Experts of a small language model.
Experts: 128 experts in each of 7 layers, 32 SwiGLU neurons an expert, 4 picks a token.
Training: a variant of Muon for the experts, 4720 steps.
Below are experts of layer 5 (counted from 0) of a mixture-of-experts language model. Rows are named router (the router's row for the expert), gate (a neuron's input weights, with its number), up (a neuron's input weights, with its number), down (a neuron's output weights, with its number) and show model dimensions 0-127. Each number is 128 + 32 x the weight over its row's rms, rounded and kept within 0 to 255. Numbers have three digits each.
After each expert's rows: "comes before" lists some tokens at least twice as common just after its tokens as in all text; "gets" lists some tokens that make up at least twice as much of what it gets as of all text. This comes from a sample of Wikipedia text that the model never trained on. Tokens count by the router's weight.

# expert 18
router:113075125106113116103057125159135067071118143147142106153110115115137157131204124156155094174128094132152121162169086166093097113147131179159120089161124148115084088096157172121147094085098138098088130232125085146150153080088141098185175143062120122158155136151170062108148115123115106086201130114121144134128130120113108110134190095126107100149113111145133120142191078095107183151105
gate1:132118129109107135088095091152113067069125161168108158116088116180067176119153175105135146130156078147092097195144078126123105162110157092111065161190132113201134114114112109171143096152142107107115082127137164164094139108169128120196146127176134143158130145147087124149107108140154129141137121133099163147062154152141140135161140212111094078114174118181082091089168093072105114115079
up1:121146164116150145112098114188106082070147124109144094107068139146087155165193092102096106121120118161107103159165115117079087141124135138115071093144116149173155175120143144148159191089145185142110152134153125124190109147142176141132167140082140127047148078149123097191127149128117088154131091170159122173128122125096116120143110116038162109102092151159098078186130066125081160166090
down1:171169099087216079145131107113119119150118181135082164132150134113120167099169135149144133104133167181122084116084102125141100088120141189111139151169171129116211092151132073169115144164116197079103084133151108124124079108184122144154106079155156131073188159174116149111087145094088081166136118125072132147080161099110161112124134127107089104119174079134113067142128165143100110145122
gate2:125108163101073136098131085085164124084067164156179112053103081196192113150136155142095113105129066192131157093190149111084136103102137141102120118166154170103094122151146105106146134107087116139089110211131135106151165166128124088139156111109107122121160111164176115105162141153098062094147156147158101156154136079132107060152129119142102167148139087151118130148198073093125140162126
up2:114075153132141183153105098137156140096077133148143069113135133210142129136122091146159145112125083090105178103150139148102138134116164117097115121188160108093085116150118060139099134077097158146181133149189115083111155140131141099143137097105082152114130071151154125122071123174124102083214139093126090156178116092157122069200149177104103149152149124147087124133159154068136176087172
down2:170154091072114147106200202114178139146149089119129114154184085112125127137144123140122098164067078123116131154148128150140197163098118112115119125137087099100125136122128168149116115180115046074171088088174143090082152154144146192158084143110120157111118086151125102123083127133107146126094166142189141117151139145199101055091176096155138159119082095137144155153110078134102158084117
gate3:140133168107079130117052075134124093093145184141164133115113079141122153133162147195177111117134135076096172208166082113119102145085087160146106141167137138115089105129121172140167143076065152166067087168109103105142137133149145159133123109160175089167087128103197085181127095092120142142125157136151119133138142100165185071149097105109046138134146122086162086121135130135136131135083
up3:114097079155101170116089118122128158126138127131133104068164155122061106083160111083148158134088092184117120125111129184197147183126160070149079113093110141154181067135111089140124118126200130095168163087078127117090134144152098138140148089103138129107105187160158127069140190108156141148115171177107125061116112137079150112123133144177162157148167136121115149088089150102127158165200
down3:085147123120134133107130128108106158154136159154190106145152048121167149183132154136144093169113144058111152169197132151133133125111056163115156167125129129139087156080095125122087112104077187143120098139154101112123138082149126108119102129198149109094132070154160124172140092116102183101106096122167131174109108063166126096197107060096064163149142167127175155152118140085120121126074
gate4:075112139103069092130121134105103176077178106116185120124106149083136147113113138151172136159105074083179148172067056128107087173074154159082189131163114121130126070152120142144126130136149110138132118144196127071159141138108150124094152084069107127155150118111142141100120151129167069083152114207136213139121104133185115124146180120119068141158134178164129101166133118123117148147120
up4:083117122130052086172087128136136150122178157113105141138118153132175119115035125166167117195128131148117130151123123128130109136106167143147163143160110164141196095111127193106101125151149109076120137172165126097147152156103093160147154152086104083152099129124166136114140093139144102110120102170142172133079155115140103146152148080084057164213149075125084071151121042109079135166143
down4:107140070165156150177101117127136124082158120095140092085110127161119191094119069151139139111125047184112137096110123145173128083161129103127139154069116075077124129148024224129169100168126138108133141130149211121106142126136120124157086192164102149105098160050122129134129141108115113131100124108163125186119091143168168201106143129106125127158129115145132115142093117170111148112140
gate5:127111144083128139108073113067099113120146174150189173097160185152074118133119106133174092112165145174151151093133112098117095136096124156132181109160096159169127131077093177114097103110080121188139092162123155100166159080116106122167102096097075119130167130121194119126116179080083099123182138133139144136189130148081151103146096116150102095118098106132204150062193106099091126156152
up5:127080137133064098135119102167156118142109155126183151126168079155103085117184195126113106098101104178126143154078092186119093159197126128102154055126149130122143127137124045090123154104099095182144171092145122046143160176148139104102088133090191141084160144149104163158136144156162095120112183144151131090147113106146154118147121165110160147120080111114117159157120087068134114191131
down5:136113100147160163109138044113140160137067099107109111181098098137167078124134138149127080107130088163122120114033157146144090122114083107178159141132118061084110133166137136088194127134122162139185084150096162054085178118171161166140130145097149123141084140104169185107150183125089123122133141114140156140151173078155091149109147105137174160116158168141145065089097090125145141161141
comes before: " a", " been", " is", " was", " also", " not"
gets: " was", " is", " are", " were", " has", " had"

# expert 79
router:154073115129053139106111113204125112124136130183082136135113086146124139108197144140162059090168172092171143183147092101104069094180086144132165111122118161082116130148156176122157068110141152114131087135101117158139134105110140161116128121084150099121115181199144104080180160122131078124116106119094117168120165105142067101129192110191091103177150145134162131147153107115114165128081
gate0:169136132122149143104196153123139079109124085169111157136095110165097147119155084151123107088172118117123153149098124167125050079142144142131127141103174182085158157186152129162135110133115082112139088138126096155129157208131174129156122132144080125131079161104156102101072126098140068088108109153151157195106166120230085096127174097113092122095140114095163114151160084109057138136093
up0:115131137109090088138152094156040118161187143056131128166159081126099071164091144087157132143152077167150151121182113122112156112066099103150165150130139105109104188159190144144163111095145080139101142152115152125172136098158145152164168106137148132098148073103191131135094051148126121112132103099145034118134179130126099163156094130088121138175153088099136125115125159144111153164186
down0:183118133115087165111082206152189173155154058053085146060151163097143142193157084119168119133115128169120128129077084125111131149160175121128150064163131093129116177111116085133151101131176149181143078121098169129107146128131116094066165155135181102101102168113136107143089167182095157148163133104117111106107115158141127116114137111137098039129117124144134123190100113134120098111136
gate1:112132135178094138165161135158121160158097139110069128127097117107151123118139165140150124094120173128081154119147080143117079157120082145139163111139095090140180173157154141156106090123091095137141194127084021082103189140067103110144145132112105113190110194178126147099160128125072128122042117112135144171145171123069128148180153184130155144083083125152139159137120094073130136145115
up1:066169152091109111143117118197103145143028147131125210100073115123171155109156135134115133111139135126097122090114145139116137095182081180124175121105148103186136143170161173078176087141118119171158145149151123090147146111145073141146136095159082103155125157141141125105149125086110159153173143093127146114112115165127071105147143043114086136109135124217150173126106087103172110104080
down1:097152123130045112179069138131143145141094102151151070065086079077150121090132163046089156124122169139129117144058109148052186125100107109146121178145147146141145160116095149126161100153168082142106114102125165083117152135122160126154169194124103145160117168086136133171159090164140133147166105157137098158118109203151090113070090111137170140119111129133175152121125148157111139066141
gate2:160106162155096152142057077084110122141090113196181103140083142134173087133176089129128065135214176155127118168124140073122090074178096132102118180137095168157119162170173144149101117133127151116057107083160155177096108108136084159164154109146121083084129141177153119093130120177101110106116084135140122155114116158098054145129169117149122131147135066142145157122148135121080155110129
up2:116119121149179107121154090163118166149133115211107158116140135104176159138106128135165125133078110148086085103130152140160096122047128141113176147155083078133145169142095124159128073088084165150117101155119160122144169155102086147140105102133179144149111126151123145117149162160064149069082069092105158183137125186136097122183139101093140119101128094068180175086165057136112152066122
down2:142130173120065094081133154142101105055133122152162148130132166145101080117160169150062097167171128121122138162142135111074177108164183098135123145164130160101136127147082128104122149051178076127124126152143176082108131123136120116100079075193148131101096201141123192162125085151163080072127132068140124090126125183155087157109137124138100117133151109117177194150143110074136164115127
gate3:143063098147116100143137103208147139190151145196108143135165147117068126174137136116104082092130160071159119182064139129173094187153113133132133136133167179119133144147123151146113101103060138107140097096087029176095102096130126096102126143084163133106156141106164116123176166108178138120094127113126125133138140150188144104117148134121094094123124184084113144165173141069124147073076
up3:140074078140121139176031158110065144194094134100129145181110116116091103090126118134149131163200071168165179084133129163114167114146166108125169102113168137156135095148144103154128138127147123104108140076130152113153142150179124104166176113171118072091131124166058147156105126058106117120102154161141128125090141129096048115163134117096130153145117063128065103147162146168099123116163
down3:107141109159112160124113063146126177178119111192145156146119089098098135087119147113137143091124104105134129123120172103120119071116078119094093136097165137054085146197125140125174146138130127171102128104168105091159118107131116133140201120164077095120118132157145123167104132127128179174121202110094112052069171121124142089161196148109108163116130162151114128177094065098063187155158
gate4:140074117134122203113150135089118138106154155137111128168161130169124159097154099179129142174150157056178146107133128063082110121148099089210106107130110154064100172154176108143114092150124203176138138138083073099086117128132118118090097129125121066129115151163144087139077115135181103199072129126069149124130136086093117112108130154176120115188141137140112084148174124149110137133073
up4:148101161161092080124155123186139101117115173171126132154181161112087160156203139150171022126148098070096185075115102102090090103100087120159101098138092140111090118150102136179171059128175104156150162164105124142179147141186110108075093097129138132165117130152143065115122094178176146148139113098081119135108118110135085113092150092159102144125128144147118092149133126169109155148170
down4:172190089143173083133071138135117110080153076099098190177189106117104132131094133124107136156167130073093137111144147162143136140115131089086080139153142139134072109057132121119109156100115115130114177180151178122126131099084112117115127133171139094109070154130133207129102094123108113142145142217162175131151145149141144068153080057132090175110130094101153181145132168145163141084103
comes before: " the", " ", " a", " his", " their", " this"
gets: " in", " on", " to", " at", " for", " In"

# expert 34
router:138106126091045101086081079174133111148125105129135148113123100085138133106193092148161069107141198160113123147183109132100074108154103156146139077146151167110124047108149176099087146118098157076143140158099141091146149113080121126174141125119159158193079132202160081088133202151149116149152131131070115106107128156110126108144166084127115094145143107142084105098192089122108146144132
gate1:154183171135137130073134172100142153158152085165099129166060153147091204102118166151155126137174159105099088152121093106089089082203164114113138114141116181130132125090136148108105190120112106142098139175134117112143057096086113107108174171111179093123089089137168147100123106154064117093167137101103116087111071131120121135137198129077086167094106125099148118119183155160094168144118
up1:130097062143099109152140097133110135096102158076141126101129127126174082148158130090097134124084151144121156116136158156154103185121122139127143166044115109154111090180129116144108066189079170064176120105160132192138132087158125162111156124113114131161163143069075111168093150088166151104091092119156120155138186167131094179095097178167151119146194170157103086132143094082146081092150
down1:130124095193151122193107112192084098130145104166126145129061169075097120117133146176135162084140169141187113165094092093094066142129131121087149212084097095127075132114121063142144158166174093145165132112130147114142128124097117150167199161128112102158113182111093155068079086077120180086102150155109123113140118158143099117154175155143170112143125113101128081157098155103113125132151
gate2:166148168087122151142144079150119040147088112124193127198094121146149135135196131139122099132117155181108079132183088130105112090129109135124133111151136197086161094155169093175125117209141121136097121176114101139089103098107150108112136115091162178111163124151070086093074155108188154126161114115096167133139149147125148092133141096069106164115117129172067120049164145130140144110116
up2:092087110142152167125099143083130192162149189181082166130106131124143155121096159100145164113166072096180157112052154125102139162124083138119134136109081107136097127116089173078148139097151172137141154099103092111123142180115114049131084201145132124143169099134219171176130069138114159110125096091138145109073137126116115133148115131150181088159129124134043116173100126146122136158139
down2:134064073161097131101084095125099161168117132092111111116110185110150113127129092085171089136141113184156166145142132109111114205154118147121162123092155142161104133084107137128125117158138138085074168143139165136151088129158125144107110181129127186138102132171187111087092127160120158078102013158164172116146179097097118133176127126125179083080157113101089116151169188116118146145073
gate3:140093094091101124094135131118134144133184148146164141092148109143148052134168121111175095108135132163169144132080166061186089096119088092135140127129134099136147112102112167110129167073096152103208149142130161059158099112088159106112085112125150157141095112206151086130076124134167181152119195142058119154124139148104058134092155142111125140124121121152139164101209086080152132093145
up3:097119118083130142133100129083177142120152119123131137137096142158152178148186179158073057124149137123130149099153116161145161115138178209165150118160177148117165131175106124183137112098144111158093135039106200158171114131134057100127088092140065154134089061082099159129112099147106115066113094101132106147158129110157119148116090174142101142121181159080132159119101127097081125155089
down3:159113168152087123080203172103092128151133098107173144163122098184087182109143084129130123120128157188120128150139123139131168102116125107116106149085122131107064176092140059106117140134047131108126181149151162106117177130128155112120112111128185225107098115145133149112121179141183127094088118140083034128105139126164146124190133111108089140171120101139144110080170074113122143167127
gate4:135078082135112151154102126147144076113126125127137150095130135092105071142145076138109087068058192115110166184143116137042101153087107135170197129079145106129163108123140169115134111105140160102130118141099106093099133115072119157208137118130174149141115195156178144086131145172136181167109133132140127097062150173099118110137151129083176133158131135156066176117204118121118130105111
up4:145171125153142142094131140128143123109188142087202099159133085159178103156163111152112205213146086131087135135095163129193114096138127120117167192133149086142110206100087134091133095156127090149148107198121125139126133125125124134098130125112104114124085111122113124144152075116177087179168105098115105128133108120144121150098147145168093108143122113091164063096070209145095140080061
down4:164142172101130114138166099150143123110107148116087113123101068137078056110111102150145154117084123155105137157111114170151126094105132135080135128157158109109125090134185143126100105117126133140162147163119136083067178211095125135076110127079162124148062056153105066155173137105122104107122145188155077083173171133156155139111168192091115168149080134166197169116142143179101136120088
gate5:187107150145102122049167083140115104140170120072075164141086082106131143124158147164155079133133125164154108071103115199082135104096074150158177126133106159114164083105134184127151157154146140137119138159106159102118101084100118077120133167088097178172151084101116084116130139091164088161155087112091133097134167174142107111121181157159117073181098089142135099169160084182101131160123
up5:164181133118086186178183212170153094117057143152124116109143127118121144128159111150117164144170083139121147216096101105155130066113184112104044110152147080191110149129094115137162087114119145102106074105144130100167122096130102133150081146124117092147117106149153170110101127118131109155128190151095135109104079140143208112115143158059103142106138134117120166057144105147145153118129
down5:135097122088099137046103107137141059143135136085138142198106169163135152156126194083145124114033119109178157121133100120155205214123171124138078118126124149132136117106162143145138158099179125138120043099170111067172116143106104126129177153158120132172128102133163168149099140105156167113121101159072164119105092105100130126125106095126128190161093139134101135103071121148133087125101
comes before: " ", "|", "2", "1", "3", " Total"
gets: " |", "|", ";", " ", " |\n", "\n"

# expert 2
router:090096124108072151116076096157121100165113147176095153173113082152167121153172170115106074105151193125168132140140126130140111048167113133162184095165163186101095108105178111105103096066129160105129120134113115121164165111107114150106154156064201097167117143143146120064155115102103111132125125090070149134155108095145109094145209107137108110151122123108165116116158100136093207100086
gate0:130151079117070115081122140117074134139151136127083127126170083125088111171115152139152060089111201150116167151182098096135148198170129137155189140126107187103090108095124117113105078082128105128144130148120123134079162138144087161098074105167129123116107176125194129120109129103120113142111092158190102145180128123120178158157137147116143098088109083117194141151158059157073123108055
up0:147102145083143128096186112131151090137105124154195184160120105151157077103139104160133122100073119115154133102136102191106143196143138159138143123132041127123130075147077162178116140148107116134174101136127138116112158150113173118097135057094155061111128108171147137146120188131116140159078182132175148144058101136164089192119123140119153109127168158111100158068111120122121052062143
down0:138157076105194104127142143172139114047120133073111082115119125130134096171122083143126173109165134165078135166075104139107204096144108129108115073151107150100146121189099196090115144110148126106131131163109150144091126077136114113159176101143100139120093154117164142145125117133173081114110163121228088147155161145094111093076074119143148187105145168126094136150216136134099161137146
gate1:092148140018159096133113190156180147114120119194178128102124106106059122118110120081101135159063149096177147199134093137128115156124136171155120167113128083177146130132135104116107082137162147140103120168129166159132185094102120126133125119144111102100085141148066102159180135147097073125146142183077138120157110162174076106048148142122074137134172145114133110081112134150161118158112
up1:096109115103105107156132103120162117108095156144167090186106126165161169061150191122148138114118111110086112092109129127141087162148043139134081058148153138129167142128141136100170177099088131104148123098050118162163069120148137145067166127133133145154159181121095179145094122147179154141148110124097110059124144052140149127156094082143173155116105159159143136184087122153132133203160
down1:127177122144118165080100112120159077159076159098120126140133187149134105135115165147073178120152048142145132157146152167155167157131121133035209051181138138091121100127132148107080177132083125131132082091140086139145146133141108113146130147102180182121117156128090149148086102081127129150175153096157113187073167110105068138137151082096136132105090119141119142149111132157111129107205
gate2:101049095133132138148138075171094171114081140100128166146086140147136060169095178149105159173125188117202150141078115141176121129154125141143152148159089143075137101077147135069109102085152157127133105081154080122110121155163108155118208152109139093184114098139133145089183063111102079155149127071108167170116112098135105135128203120113110126145116099139123122173164108157123141131085
up2:105192125129170146139115142112122076204147132167141088114156099055078167108130115092130071150094108107112128131111184130117111112108106151105100138153135082182073140146088135182076168154099113097095110186117211120145156093079074091129081084183159156128149138121179108172095179150114127111135148130136124112134086149126157152146095128088115144124123134138159185089126127079166167152197
down2:141157112168177121144123134157148154174110136143115102166147119143132151133139106102162084116085110167205126153118109116147000119127081116092161106144112127093131199102146127115146225178116095093101106183095123135160100123122101129159116088082128117120145130137196101099156158091179091130168098120135145149115131111136118136121102160064158091103090135135077114089159129107121160127119
gate3:132139140107133125087132142156123066096096117106150145135069108092190108147135169171116102111098143173108149152161086123139130143121160097197085086147101144105126122069134201087126169163151149114145085101136105132121127098092093166139155145135198118120148118255084152134113147126122190124090116075137174126110134114093095134123160096153106083092150180091163132179083134142156150132144
up3:153162140108163079081121143136102122104115055174136099119119146130128160076131116151189061157083166154119121096141133129101123185126172120148100156143096191149169142152078132148085119156071179127113116073107133168102072077143127108111108057140082146087178138142115106130130206090155126134132110104113148176140103150088130165151084178119126127103220088121090172105158170147128132110133
down3:158117122140118139073105101159150138096112133136132141135110143121118124166160161127186122103134114117214082128126168119119116120108166126124099139122132128153132065193098157179086155107057142143163085151139155148136129068124122129117143068112148136099147210123114084129164131100159080153161111140082119130158100125093144136132159133101180129096114124177134123115000104197086132082105
gate4:142088102152155156134079158109093101087160103153099106175137149109110145072193134075151068078161178137135099230150151114104116114101180165092104120156161164178144106123148102150082123082133149121165143105091087140108160130166154118047129177117132079108168126158125138111139156142117118141099134099126205154079162118077207135130124141141111189086103115126131141102116111105099165116090
up4:139126126138131120136132101145149119172135097130091145057088116107221097164092093096100129142091133141142105134115136174146094197137137154190084157125100083150189113103163126120124120153136165116093098067190124136132113089195137207169176125175148140134094148171161096156129126165121126129091108182081118185113122130109111126085092166112172110148077146144184134164064111087110081116121
down4:151124087129124133137129148123087144122166081157112097158106146100130171080145091144173150099112142121113125217093122177120135136130083107151185163100143127173150133122077185094151120097127104137144123136057135110054099131096097130123106185158091108156125151130084131142141171114222147092192100181102153096114085153121179099157132141084189077166141105100071143135192140079127101117121
comes before: " the", " ", " a", " his", " their", " this"
gets: " in", " of", " on", " from", " In", " for"

# expert 32
router:109093089104074103068143099180141074106138100100106169157117144135136138142151099150148059119150156125156119178158119162079096073099082147163097084160149144050136115115137150107108101111105120125099075154100148157124153112104116145152211141078161123156129111168198085113198134127156062099104104152081130129164121167154114103131132110148134156161147146152169079061189084118107131144157
gate1:116168120107113074111082140113132161127105138131127173093123170137057144117147137142154100113158147072130164137132095150137100112130104131164113099107153114114132163058153179153063081120148149140089093140088147104100070173090141168105143151182048106080100058188167089150182117109113169103177178109128124126109156126143137102140116150150121116166177144152110129105217107089163066165145
up1:103107100114145086114142105111126121149127134145144111117134159189168125083117117147167124115181135181143072116074163142036127088151120101128088120156128089087185132049111217137099127092195069130092072122122132149102107068122169106079150146178131127151147123148139108136200119105119125134115178112153177143146118081137122127113122148090130132144110096186131165077159092158126117210139
down1:146173066105155167133155168096136098125134107127117182159108154091153134160126188063093077127103102122130098104128119105100164134085152129148113100115067126084122140146174110076136085051129185154157136174124119084126118177125112116212130107156158162125120186075141186119147091187109170176130100176115174116097111109136098146129060159146162137188134128107123069134140105135127106084149
gate2:156019097138155117083144140158108120156139143123128117150105161127133094151177109127221125184111153147154107131138099105126079117120095139139092071092079116097153140186105109133169113092159145108120159094144165174131116142131121130088182138129176104182101076133130063115124114135130078132114120198099157091174105119092153128127076122200139161116096185112113073131195155122079149144146
up2:094129166123124160186112177085159151105100107134161112127161121105096072099102133133122182146106119154120148110172131139087126120173210105140135139123097168157093196110158155157100108177087113170112068140162106120104158090107142116147099124157133130103132143135101166135088169144116133136091098067215103175094168100117127084136092148094185135128031122119099157140104158161102118135040
down2:130111125144126171133082085133148165112150123139146153084133110143124134191118167116109087137139174114097134136079150112179105175138050152154090113135144169140123177128163106108076112075103119138150115149129083135122142127122110065143097117187109167113090201149178129116073151063094101057060129101168113166153152148096122070109157141145169128218150152121094125143093141072171134154165
gate3:143133102116137110105130192152095109108109088125128143123141115138155135051118169123102117186078102129087167177139077192139139088104130131135081114073106139106108121189100157113106199164123137140140057147128114164107106089100090126102150229126128148130123129146089154109107112148150127112176179136162070193179186123088078149140177135166115115160103137209138104084105123135101147119127
up3:170110119139181095101113131135117127159113113139122134157133140113170087109212149114117156078159137087171126101103157101122132132114128199108148162105114076113137176084126134155173103105135079148073101151158115168115095098184186132074098130098170068114157095169126088131103123087162198177158094081116166076107142101164123138142194125123108164136082113106053166156104185138144093154112
down3:107118174144165185140084193183138170128094109108143091087113109113150104095107141114176143134162138121123129145172097151180152124132113114140089163116152082077129161085107129068114115116155078186166138100140173096099099114183080166132142125158155110161091106116083114090098101141094165132090105060140180156123087174112193147158133132119129061094186186087172086132087142135109177134126
gate4:112136165137099156132083097154110141109185161148169126094150147114140109105136098167162162133093141135067112157184107138080069146118100134133145115129181172138112151147200144157095125168097126091190159078061106121160163112090150144098104112116143112173082102080211069110102112136121103100095104159050092138101130165125171085126092106147130121136145124186145093104189140110100169179094
up4:081078157155105118131132166133121137089147142054132132064069124173092170109106113144080094158139126125117134173100060134125143063102078151202169082162138159126143160119139143162128111091116149114162173097090090107149103141142134081132108143156116090129120130146184149136092130147120038174108098156082123123102093123175133156150143077154173230168145172130131100150148161102161137129119
down4:062122155127147153121136134123104140212102138140148122149142157171132108162065142121160093105099136156119185148098161131093176151118122063185137066128125131097044175187086130132157124088103139092132099135167109149110087142109080135144129175184129121116145087143110155185099114184101115090145151081147097181097133105131072187142118097132094145126093117121153138161191113072089100171161
gate5:076111080112155117120086081154088088177174166162108185160154111086148182105075091138154070102159109162166167167153135144177079156102067158129094100133186154127132120114116159152100072151130143163094119154139128112126130154128129172167179144118152158154104087100161094095166131145124097074083099140156090139071132177102148066114091099122114118094178129127135122098178105141161149106060
up5:143212129073196100115091122154111058183150155148119155133089154065079128124155107166141113218138176101121094117119165121126120119142080133107112125176110065081167155118120151087112169131172147136151164097175156155155126103103148101141113131169097147108111104159174150136150080091095131082140105070096124119131122169119163124158153099128114162104139111115091131132134106142083184031149
down5:181142110116208100123145127139193078091175132106113124116114145130057143158100149123161129159099161179123159132148040108106086182134137148103078080080156101156135128164144116185121119079168135131171136118106143119092140128150108095091156116111043131187092122137144154122085124122121153104097136197132157091110113172135184129136112131081105128124155082095113108135210076105172126141165
comes before: "|", " ", "-", " States", " Year", " Party"
gets: "|", " |\n", " |", "===", "==", "\n"

# expert 40
router:089073126072104121130083092169112110079090137093097128142091151136139131141201096173138082189117106134193078122135131164147069109135135188192106080115138167075111096110119140128169137115135156107109138202088129138108141112100131083149186141065091108166108158182161083125170136131133096130207133143127100132097110122106104112145189087158148106133131172138126111118184104116097164175144
gate0:147146144128072104157108233123101113104147131137126163161105116152161152121193092102110075148134106154190167105120138137124103148133084204150077143107135200125192089157109127071144141113153148105079120146173085121049108106106122157115149098116113094152133105099143046159149158143141129151122181086137045110165130110134134088102145132070166095143141090129086148120166126139151102146122
up0:144095104104058119173099121155173171093117114095058195123141116133133118096129105154095133116160133130129088137074140106132178104139115138144078181138108195172165102102121163094157175189152110093080080138158155141073139160054104118212143103105094173185125099139160128133155167152146154096106157128114124133123086124132116094140190138123150090175150077116152110108097159124147116125058
down0:089127173063125197118156180106173134127122152164140159126199090171132137087124080050084116137156106122123112089132105089131124161138145149139086183094147116143055090175117070165133202144172098120095097177181091121141091126118098129115147143143140138115131121174104110148111091069113159133136128200220090109121116142102160100139126105136083088092132152137142154140117116088151168122138
gate1:183079131093125136182119150140110129151125157136066122112119144132115105083117127128095041175129144112162089079142112164173148158119132101184072091113134104124144168161171100091191166132130141123167136143069112103174146125072140063138142105119085070115125086170163136103131104141155148144153086170114068169087126085116125158177123088068134084128185167144139116124157157117169091181092
up1:125108102140126153148147082117169158153142126193120128078129129051163129124045147126182166120127123134123105117099167095132133080141161189111151149102125114155068166071111150135111161124136157083110198144118136153134091069122116204121085148124177057142083115179134112160119121059120120144064152115124170084160081157164145150115161133087144160160155095129141107105139099102064133171152
down1:115138108114111122093136095104164167107083138140169159126108148092117098164158142157100120123196143140118121179148189204000115112122157123101089133193106110089147089118094127096169136158142134178147084080137118151138106081155138148116100169061165119146197146145072145144178123133130078126069164103103124084141118146100137136179117108153114165155085136086156115110133135173088144102117
gate2:114127119157112158168132141151092167136161118110147128111097136171150166173133109105122077100223182163176093136101142140150099120121169125079096076098155106145135178107152155155171074140164115099130105176111104111068119097165089162062094180152149090085100083119146087124153155156116140146171104173156105135069113115100117091125136111071101132144157166170142063067144130123089152192154
up2:097081139147100108114141150125120166090133123144147134110130161149136202172164094169117066164116112177128076125142152173195141144118177158133060087062141162158122141145107117106165047122148158113121151142123117135150112069114146101133115166043082092090136122125138093189158169103146118083123118215144062135112149141107120139129154111121108120100153118100150149090168131070066092143093
down2:131145136079136141111115126126152086133139198145115112176162161111157171103117107126156124195091103142102151041096136136129147126140095026170121118140144061086103087136202110150102085116152157147088082131163118150132071187160095131089136152144143101098168081081102102115154151115169127134143159072171162152074126101129179114130139141145075166150131103171131110143177129179139158134088
gate3:065137148033112130176133146156092102084081144143140141166155178176102094165113070185153094169106096081111087112122118178144104128199169156185137088100091120081160095151097107142138127135148132104084128132144112075130105124140115147104179160111084110145148149143128101093176166135138070133211171102154144151091103144152089161171142108123099084123101129159135161084146126104106140150178
up3:128120231161124150109138160158136090085162098120130093163157150179131108162055120102116130128133103149159161091085096097098108156056152142115122178107083215113133141151095162101154150135155075105129151150115091137077148157126096192096069104107116133097084096090134123102129128157146143132103087101101181199156129164099071150173137132153162140159152156120091096144142080158096158120161
down3:123154147183112120153143130141132075119147177143162117175074120118094141076152144128181152130141122099095099143136173108111118156130172107116144173170167121141121172119151081064056123049187158172126161166086113129137162144153111148117076135091149089126150110093147114188140136105122126101132124160128123147153056182148089125123101108100126073149148089169077132145015134089069140133126
gate4:144100140079144153141129107067103104154104140120109091096107129121167057153165088151141129122135086153152085115157173143172078108125083121102135135137107152152080125149145089104145167186142122133089112098142129153149190172095139119134153185070129124176121113156161156104169107078108081095188170075123135072108053089113132161150141140150107113135123179103161101114190084111205127116201
up4:062171087125128143079156139122133125080121120099122100103120214075152153137175155106144143135137162093124090118121158121140113133113138136124145178201212074101149106097044149132155102146217104132195131139130115077137127107220125109151121138172096138151129109079093109108146162089133150141106134093095083146137183080129127129101125112132093143150118099156181141128116109148136181073139
down4:129097130134095103119122152108160167099132134139129102090171108088075147112125058120093109069081149122078135095137167118208175146194149100125076157122094150166164147171122087138145114105179155176129074136153122110149064161142156095110138099120129122103149128186097147174153162159093112131144091120090102178090171189225101100119114121071125103120121130090166156102143109148171170102118
comes before: " was", " a", " also", " is", " an", " been"
gets: " was", " is", " he", " were", " He", " and"